From a checkpoint of a small mixture-of-experts model trained on Wikipedia.
Size: 13 layers, width 192, vocabulary 12287.
Experts: 64 experts in each of 13 layers, 96 SwiGLU neurons an expert, 2 picks a token, a sigmoid router.
Training: a variant of Muon for the experts, 546M tokens, 4167 steps.
Below are experts of layer 2 (counted from 0) of a mixture-of-experts language model. Rows are named router (the router's row for the expert), down (a neuron's output weights, with its number) and show model dimensions 0-191. Each number is 500 + 50 x the weight over its row's rms, rounded and kept within 0 to 999. Numbers have three digits each.
Before each expert's rows: a language model's description of what the expert responds to. This comes from a sample of Wikipedia text that the model never trained on.

# expert 3
What it handles: Pipe separators in election and roster tables, plus "was/were", closing parentheses and semicolons, and foreign name endings like -ski, -aki.
router:433546557434425498572528553415418464430438429558445492496552539500474439519460391471566490441429623468475453544562555469450565554443468502592521485482587444496498549493499491565508500487569466434448561415554522582484526407493423432507455441526419449464549471564476543552428496526494564528486560565537576542426481527489507455551465455485542522500453453438474556512557576494528484460452547541474563554550496535442553553521549483549551464554527435528522527501530563448455487588457429571512444566476443459526440438583467460434465506515474560426535419435517570554564536454568516563
down0:478488513537574444516520437487548511454452546547467463504503443468546564602437431554518550457497520452512553504473465527465587517544500483469488483412473489436499608524440441523511487526550503421459467522473526582458482452536469487409542554583514436522459511495432422368542626577559464476587472506501499495478510507487496562561488509513474438466509470581491558514600443465553455543482595521533542491499589463468510545524495493575471545565462443593497542479511588524489406526519370482550550398586484466480512421502405368446515525511538463527451458526596470577452477429496588544
down1:518537537463621546551486559497433560530484423494421474551522545484487516519505477422478446562523378470510445493508476422462559525455421480510523443464405552472476494489465488468578458539534452498523527527527492376487493504475436425433465396548491489510462584510506433574470507384438427509442462507514544535594478454596549519454505519589510507474467497529494548480505476484437496512534527477512482425566554406464426403463388530524494538488521499609607434483577484466462539570510561513521599458494479504418484549509477457534418581451564492456494445562447468596410464479547540415
down2:453420485437547484549488542468429478426546536514539583520463501577413451485445447436516513551425585547484389499496502471456460441443531467528497538476420525489471436422558526484479442518500592542457568540475461603486483535546459527460556384469489498425493532493494524484529451452499513435436542479588508609519555533364505451546507539501445489513478429480432520479416527513434528411470524515547514398431479527518588513486487447358557452500462479545631488478560533432430518483438590482529425483391500487491491479620467465545510465490531475459491483549472501392511481475500490568
down3:473599503516466549488470450533507564485511527560456556456536530457585570461477575563483413445613496445429529406456472522549446457549544510496528509437509507609380517431520557520419459483436444505420487430538460513482552466523525472489371506582548462568567538467506422522501479533576521562455428549529530498430502489486525517472526555472504495484465521578506526448408434539511457442573628460438460457412492532523478421478510592561431444445493426558505562490608475486514452553492485559486434498491465601553477563519492529510575521529486514514454566570559475374501565487483503522
down4:517549515643400500456503416517511483510378666518452547494523549493459466551533446571554475475425471612395617537532463532538428549513469525595525448440490527626485539426470504476588509534494522546450465496516530477556472539465538538447504420481520553430518506535371562502519490523475441559492499497552455450528490503537473548502461480552454400483509466443593516535485541554520486465590586458487491502487520481587508524456466371552534486443467556520466416401540521499504511515540582518421480553454519547377485552562484536529497509518485441489491443465517451507487504536528476532
down5:446497473472437461547433458566518518471480521469534546531487517445461506513552470525529530566489558487522522502460582536499499447561479469433518356458472467609497498495460525485507549519598585458472507419560543570461378513522565619473456543496452534500492521526502519623534515504542484519471503563491451566410528444566508448639454553488526598631452479464549425490532457473524547534566392433565515530515624451561541444494507475505518420564504465433441454483566446527507611446531470460538399496487499481543564518454483484519485511432500528531497603494435467426438435478516461468
down6:556447636493512471515465533545465450464570403548415573470531539514510554468443451501498431451419520520505506449579457498478445513530456444557419504475485483544547523447595519439510517499559451428636580473499554524441487588392502574603469529469489543478512510543486537469467506444536456450478527531534476532476469476532489522542520421563459520535437559416509591518585443573505423475571552550474413498557368440498499506545536418478427487500574434532500486542465579560461446555599464465508528475502566555514567526544502511546507485428423531570424475570575449530438511535480516463
down7:475431444461534534446420527564452518541615456495412606574476441447490511501510633484492560472414521542522573493446486537448500492487524413529477521611532411485496599508616522522398448491473510478485494484502530386451498502523490462567411509505467528481506521498493499498501446576493560519614473506505538463570403510480536507504615451521514515625431488452540535540409427493561588541446402530433432575486503540558440552495558458474476567569515536472539545539501494455486510451486452613460488492528560521529461380459484556554439526563524527501502484525508420458500543503480472530
down8:578524488517450405504555511502424517429520448532466542429435477456482491619469521598584535536453489460440459410546529487467519447478462458484505562398571518492506505526489487428456464484465402523510552478512492514466603574446475504583482523476551489468545582537430523533550473635484547514398409430521483454458544462526544639509489481504528437534468622464467525497534477520419554454331568595543439510520519472447482531399444511537515507408526416537549438516518455486537592449579505496509467517564508484448503533575466500524531492476538511512509529481542554451460441542447510537
down9:514546474486527546522535497509461520534504511536568485534610502440528498457449542491547447560485519538443506568555534470582487599487422482520504573533532500569535604501551477454429457543487579456534467493513484377521546532522455586479413490524557607424369465525483489492479523488474511570458579554521413518460503457559551492496449558456512468557460408505606393412608538555565506451583400499381511457486533437537473423444602541532565433481492515555561475566489540450514516613481524502476554591492516529497442554470513469529548493515461531423506477550491444447473496484452576517
down10:396516486468524453491452535473496471475522452509476504517626469486568467468476549480495527537511501631528464452487502485482444581558524458590467538479531452550489519472529530546518555530482372396499500458519492621487423499491395555475472571548434462370473489472444517476515501398455553512515479439536431427418385519464517531557582473511521551524525548480533479506532378446486576521527506514531510512554442510519466433403479592505449497578459497510439460490541527551402467523515571543573479554520477470493496635412495466495610443459539499589411490523541457538513574533485529565
down11:523529511594508540493556534514479505450388516461426508482444459449465553452428402452474530521541605510512508561506506461466422439507472426493427478484495584461465502489497390517541524444490518562548516424463541583474510501435483456533593539429598487467408567598430515548474461550561576534473506507496446577528534558529549487476453495410486408451419441394524485535483503557575436499524531544557439496548482529522539412568566441554491484552438548544478494489420397509438490567407463452533451481496421458512530460452469515479531538426529407552559519457469469395581545533521527458
down12:505534492546392441530470527497527493528562511465533520467501564566510504518455596524561565584565444604615495507472379462539442490518504513464492511521476503470469579449553453477404541481431451499476463496563506460557516564465359487511467452530531473563512490489570486526524424529510465519477501456423562502508532584574445475463486522473609437447499396477418484508447458529502564527446468529552400570480402538554520526448515482493539492478532442449515397512455460444482521469536586373546488509578590581584616437593483562512511550540527486563517415465516551526502499459534469536
down13:553550541573570568431547449468457502512571401450497566516474522494636515589575543420501458405519510567513488571506435574521558492502463489451490500555575507528427449605445510520649497528511522471489506457534509526451541551455546527602402594357477498425464453457476461544542500490573461449517536491508509525562492507445457567524509479455550479416499487589405493461521464533581452552482523601462476514385534535453457455547504534431538539501459479492531465522589386507520474442522460530479468455494539506481476505437478462505430565581513466470543467405521497501507486456427435506
down14:460527498479623426557535564548501468509579480491463501491573480506419636474482537452473521526514525516473412462429481622536471487506556654454487499490550458516542404596507450529501546477592442444518430503474548477579452489547492476490579493470482487484528463430487536540459481493603392592569418460510550510609578463490514498472447588485461529503548523535471461457565400511482524486492534338520532522466492496542462479517434535583447480439347433503489503544540526511461572429514469530460496532524468542576516460491563520511516511491546489432440555455510543549480526544460533544
down15:600561541484482574433492534483441410563506468477555445458537507521498602499477436510504489465520426515543500433512536479604509507452585548499516488517426417388444485525464463545528552524518604464492427555442489486466532498503566424444486506473476525461491525477483418415441516503474508473491495506524517502528528550639543459481443483460552589571478510496453507549476429467514550521547594639470402609477483418572527546500366557426461495540494398534476568523494502490507539369420527492458486528527481562582473500448477465523465498493462471455522390435482457589488583454510463522
down16:439487425444576540446411519491424527551523526523576531510598474539397498511446515489452518478529536502553589488548434432467504502510447489465558603457466497540516468562421497367529548412539381579488470474443446525516518443472482609416546574496458606491528631484541407510504548480450438599477489444587444552494456514522459497502543568504575486556492456481550541400514459512564467551467562559476499594582572587494492463483554488434538474549468489496496492498508442545547493468458526515499502535488595505543513543426536476529491579430525469449498512468415572485468464587453504493
down17:457490433502550518407455586505364545477511499551451468446561549540563567561532501522585535465520496403418438523544564495471529452497529471575588599457481507465485554461523650435544520489464457556431484522467428568601471476424402580496425468558497456574440484546510529463533493504444500469455534493446520530533554460545502534462416586477521460467491497529473519530438483574458453463507535496429499442520478504542531527487530529392584492551521448502465566593516573541484499545496480492513518456449588449482559485447539554539430600461462576447560485455422510392466483488564592496
down18:528498478517542426402476477605463540554477548537609507463525424494491380418513547469536556468587457481495496418477490470481462456504614457556466484519467536474483452550458498463363430532480564475427430539498506580539408514478429531509469458573477459503515484519450554613509498511483525557491465488568530485422560467518553649444482562508499500535547532504444450432458637430553525456546516525466489479504478503481561543505538531488413523435485444560522566488540442533630387420531543479452470560500599488539494485485558484509542465409450525468491513505546549466465605524490477457
down19:513591480614515561526518503614487453452447556547480469445499541433469476491473456495473462581574530423541487507530531490446480484522564513569614510509503470499556446561468581522573474542527434557495625475597543483509552496430594555586389521472545502530517494567528477491480582506544499555454519437589595511471563499414498452432502452532481436511448549506517461499547462520514506432435481711515475502400501476504519484568496472572537484481551489420460494445387562547452524519409413451522529540462555522507512494443432452565509491495464528467505462537438507455504573536482484473
down20:473421490498576556596459511580448555452531602534465572535491508461531474634563631516510486429487563456500540544464581532503482575496505446543477527574467491560437466546442560476544453499557486452479527436500460469412447541525526486508560447492521477464557555515550489455533528458544527399586506465507495360431532528465464465453554469504510521542522555470463492506484535498547512502516510412569473481540490580614457602498515537560484517495507570517422483449624474454574460564518469598475500436461464485531414559545539447563516557527515500472521324476434469529456482535437540497
down21:539398498569482458458551586474580537471511419455574489465510530511518555429387467540520494483506459481540614467462434486434426501522448481501491503414606470448506408477443554526579501557497523574523464540507528488511548428495559451538432519514513534445503400535500586555456535449517453476574498460425354485520495500535572523436525503444504454428545468479490507481509506545558529535521581466489516473624524514439508466412491420518565494503512482473442516558442549474418522424580480489477497555492475533495498472496568432497559411501621472442582525530447389494508352516427480509
down22:535509560504532456495413458419508572493478538397434579557458487508412577578526511477508515515474518417554494612548421473511546487535499456502525492531452523509494541412477442526503445579524463478569441466476475446597526486504582465447490513472491437472471589484471617540561490465507496467546505575578470472479445448437494479492565517481595530527512535449480535455532536443558558526590453564580615543413482456487532663595476550506450595406493447495441546498521447459430466544498532507415486522446528470577555510462469427493535500485606544411474446483517475436524471519449569507
down23:488630435511501495583515473498435483473417566430405460527400494470383488526411570423431532546411518508448515544431495469494523504444576555487529528466538592503632450437562528546403509439540491407540532535571527514498551467471512486484535506474447492528531479551543527404558415546518407472524431488437525502491477469528514516511460549546495476447513505540516461504505499559500490442449465545527572522472427581453489595452595441488434456512430520477447492399455570522501513453520562473535525421549434531598424559518523504537545490477472547490528574499416480511517390423516597508
down24:455465534488498549540488542585469457440623459474457462507562444541472504518536509413478502585425542452535527446578447537513515486462465457550487502474454482568554494552501463497493563537548478439522528542428559519574577531521521602519470479460572556498500535519441533442539559477505471606521530421496533514441517463533495506502448555453480600577563584531445482561514488561485516545552445588586506438539570485547479299530512539554483527520523520481512536505461461399399458553427517418472444534548513463601514462571495466486448510454579571502439468413549581523498471424541393532
down25:472466465542494451498528379437583483525477496483522478470534516472481501502453566505498488518502492514472548571428530448505556582431514500523558452577437529515515347416473496534496509523500523548477586551571584536602445466547557598518462459558529495486458443581438556448488500554508538555522482511465452492523541515525462446461512501468507551467491473498566561478566463450438437481505550482505407560557424416524391552574430486432542459520483459537456488474517406505492489477570505383521565595426489430483599480437532476553539566519407532511578515496408416406498427504365487493
down26:476458468522533444584506565444473509574528535548446502507520464437507561568525534483517494412567444489468550551428585572485476448515444549474455445412457477477606468521481448412536532546557537479535525516486527459476512486581572397547494514579620494571518484524453440501461452547550611561509555517359481582451525423406428446501508577565487510441457458545497535455482491484541491494455544497530458516558515509554457540486495483458522529523470633430521566557503533601508598414525468489569457458504484491486499380534458441502420456398521525516473541566531527598501501424450480524
down27:500532457450458554507533554410496551449420548450572555431444458474461442552484555469480537510450452485494480516448539536535446546530479584465552551553495479531521536501531451496515472453459485608454522523480398556454473529539590499545441541486494470539457489482482606462548525481524375531446475485464406445515591499411462546481545600454458477516462453493602524470460408553491479456549502619519438613477542577465520450493452525507515546462512487485460459426540442551558500590609513485558573517341557419485558564518517519524601479472459549542520541527436491510510419524408472451
down28:442531447521485461564475422487555455405425562616452424474487512445570514500574474624517450559433497483516578483500409515484443517483467539548465518499562449471518532464481470484470471505502474412463488520493555383530534444509539501567522580479593462482562497532430427467530523509477545487399541486518447477501477473493404474472549509508520562458565409591480470409491588473610570490541440552597540503530554494441489457477487570521490497520489575511478489555549563494639475477475498428484433454453481464509566493434532451458576455481547409450457374511504516469431465419558503418
down29:537457496493501505522457389559465511539551467452441508568491480575476527466508512482505353559361535488577498536455427595524473559596461474632513493452476570558519462535539498556603490514519419525482568437507494471377596522516526457493505515447466529508439499496492526449437520418532574547558514494482509496524472449536474514479435514502581511520481408465494511467510540573490562439457560476551554444526562450518468587489562555479540561518509425514549471583560425573390536518494568488568489522413533553509474579569521482445501490487511505571540482458469567478386485582573410520
down30:496497500531469477423437517432502417508470465616540517493507431475457536535490448598595443499509460494490534423508520459555508502486516520511502484516470488517487559472419457443413552569482490463561532553398564437465541558489408542353438545543409502559550558529561483441466597593508476463487486440481576490437555581578474486484517590502526428620551470458479412488478443484599487565564517564447513539503490523504536513500436518484473478584459577497498538349481527449557628497483453469445470549505455480440530584480419505437445477496444462460484509470447526525486474442525515571
down31:484499475507519499451519479449528452530514535475520529487436479508500521616480573441532426561510527513547456471521458448559441551492440466430479512467526464530459519507444512513560496430532477513556621526490543487571530446421605416448523490500564445477495400467408555503478562523506494504558467521536470519385468492383531544561491524488515502517489558522551553581389509443514466563394532518542463436489522459449439573546509531560479511410491515467486519560423491628433495465555542512493514403517540538571555536420513482620443523534488509443444501575596446487529628556450396600
down32:515473525489516579602465483509563511535575439494446518524523534451574529548508409529483507489544469560546530531534435507493479469522407477573416547370525497479540508444502516562485404499510484429410532426493509520518603545473411500459459490532550524537488464449486554502590532510467604578522465483530412525490542531456577513509472492442417521494494619589560468521419487521540543576496511472515419496458422512525602495491547585529580477512458454522648580509498469553484574546440521487518529528421463517543490550517502412517523498358468395478534528480495518361515581495522498497
down33:583502510472538510537533494541537459493505472489509511542486489518516483521473535531492580535532504359548519450484608440515471435540502510430513444553401530608563465455533510605509461484507563606505573498501503534449567563460482430529480563520457523517566598500562453549441496480530516486437517537487375432521515411483497638527520503503496474525528501464449555439427489484434425506402485512459443415466566376478496465502510523478387450540445416471431513467475582572543477486500593474438475555534488525508490516488634465523450514557591507481529468519551527455532501498445341476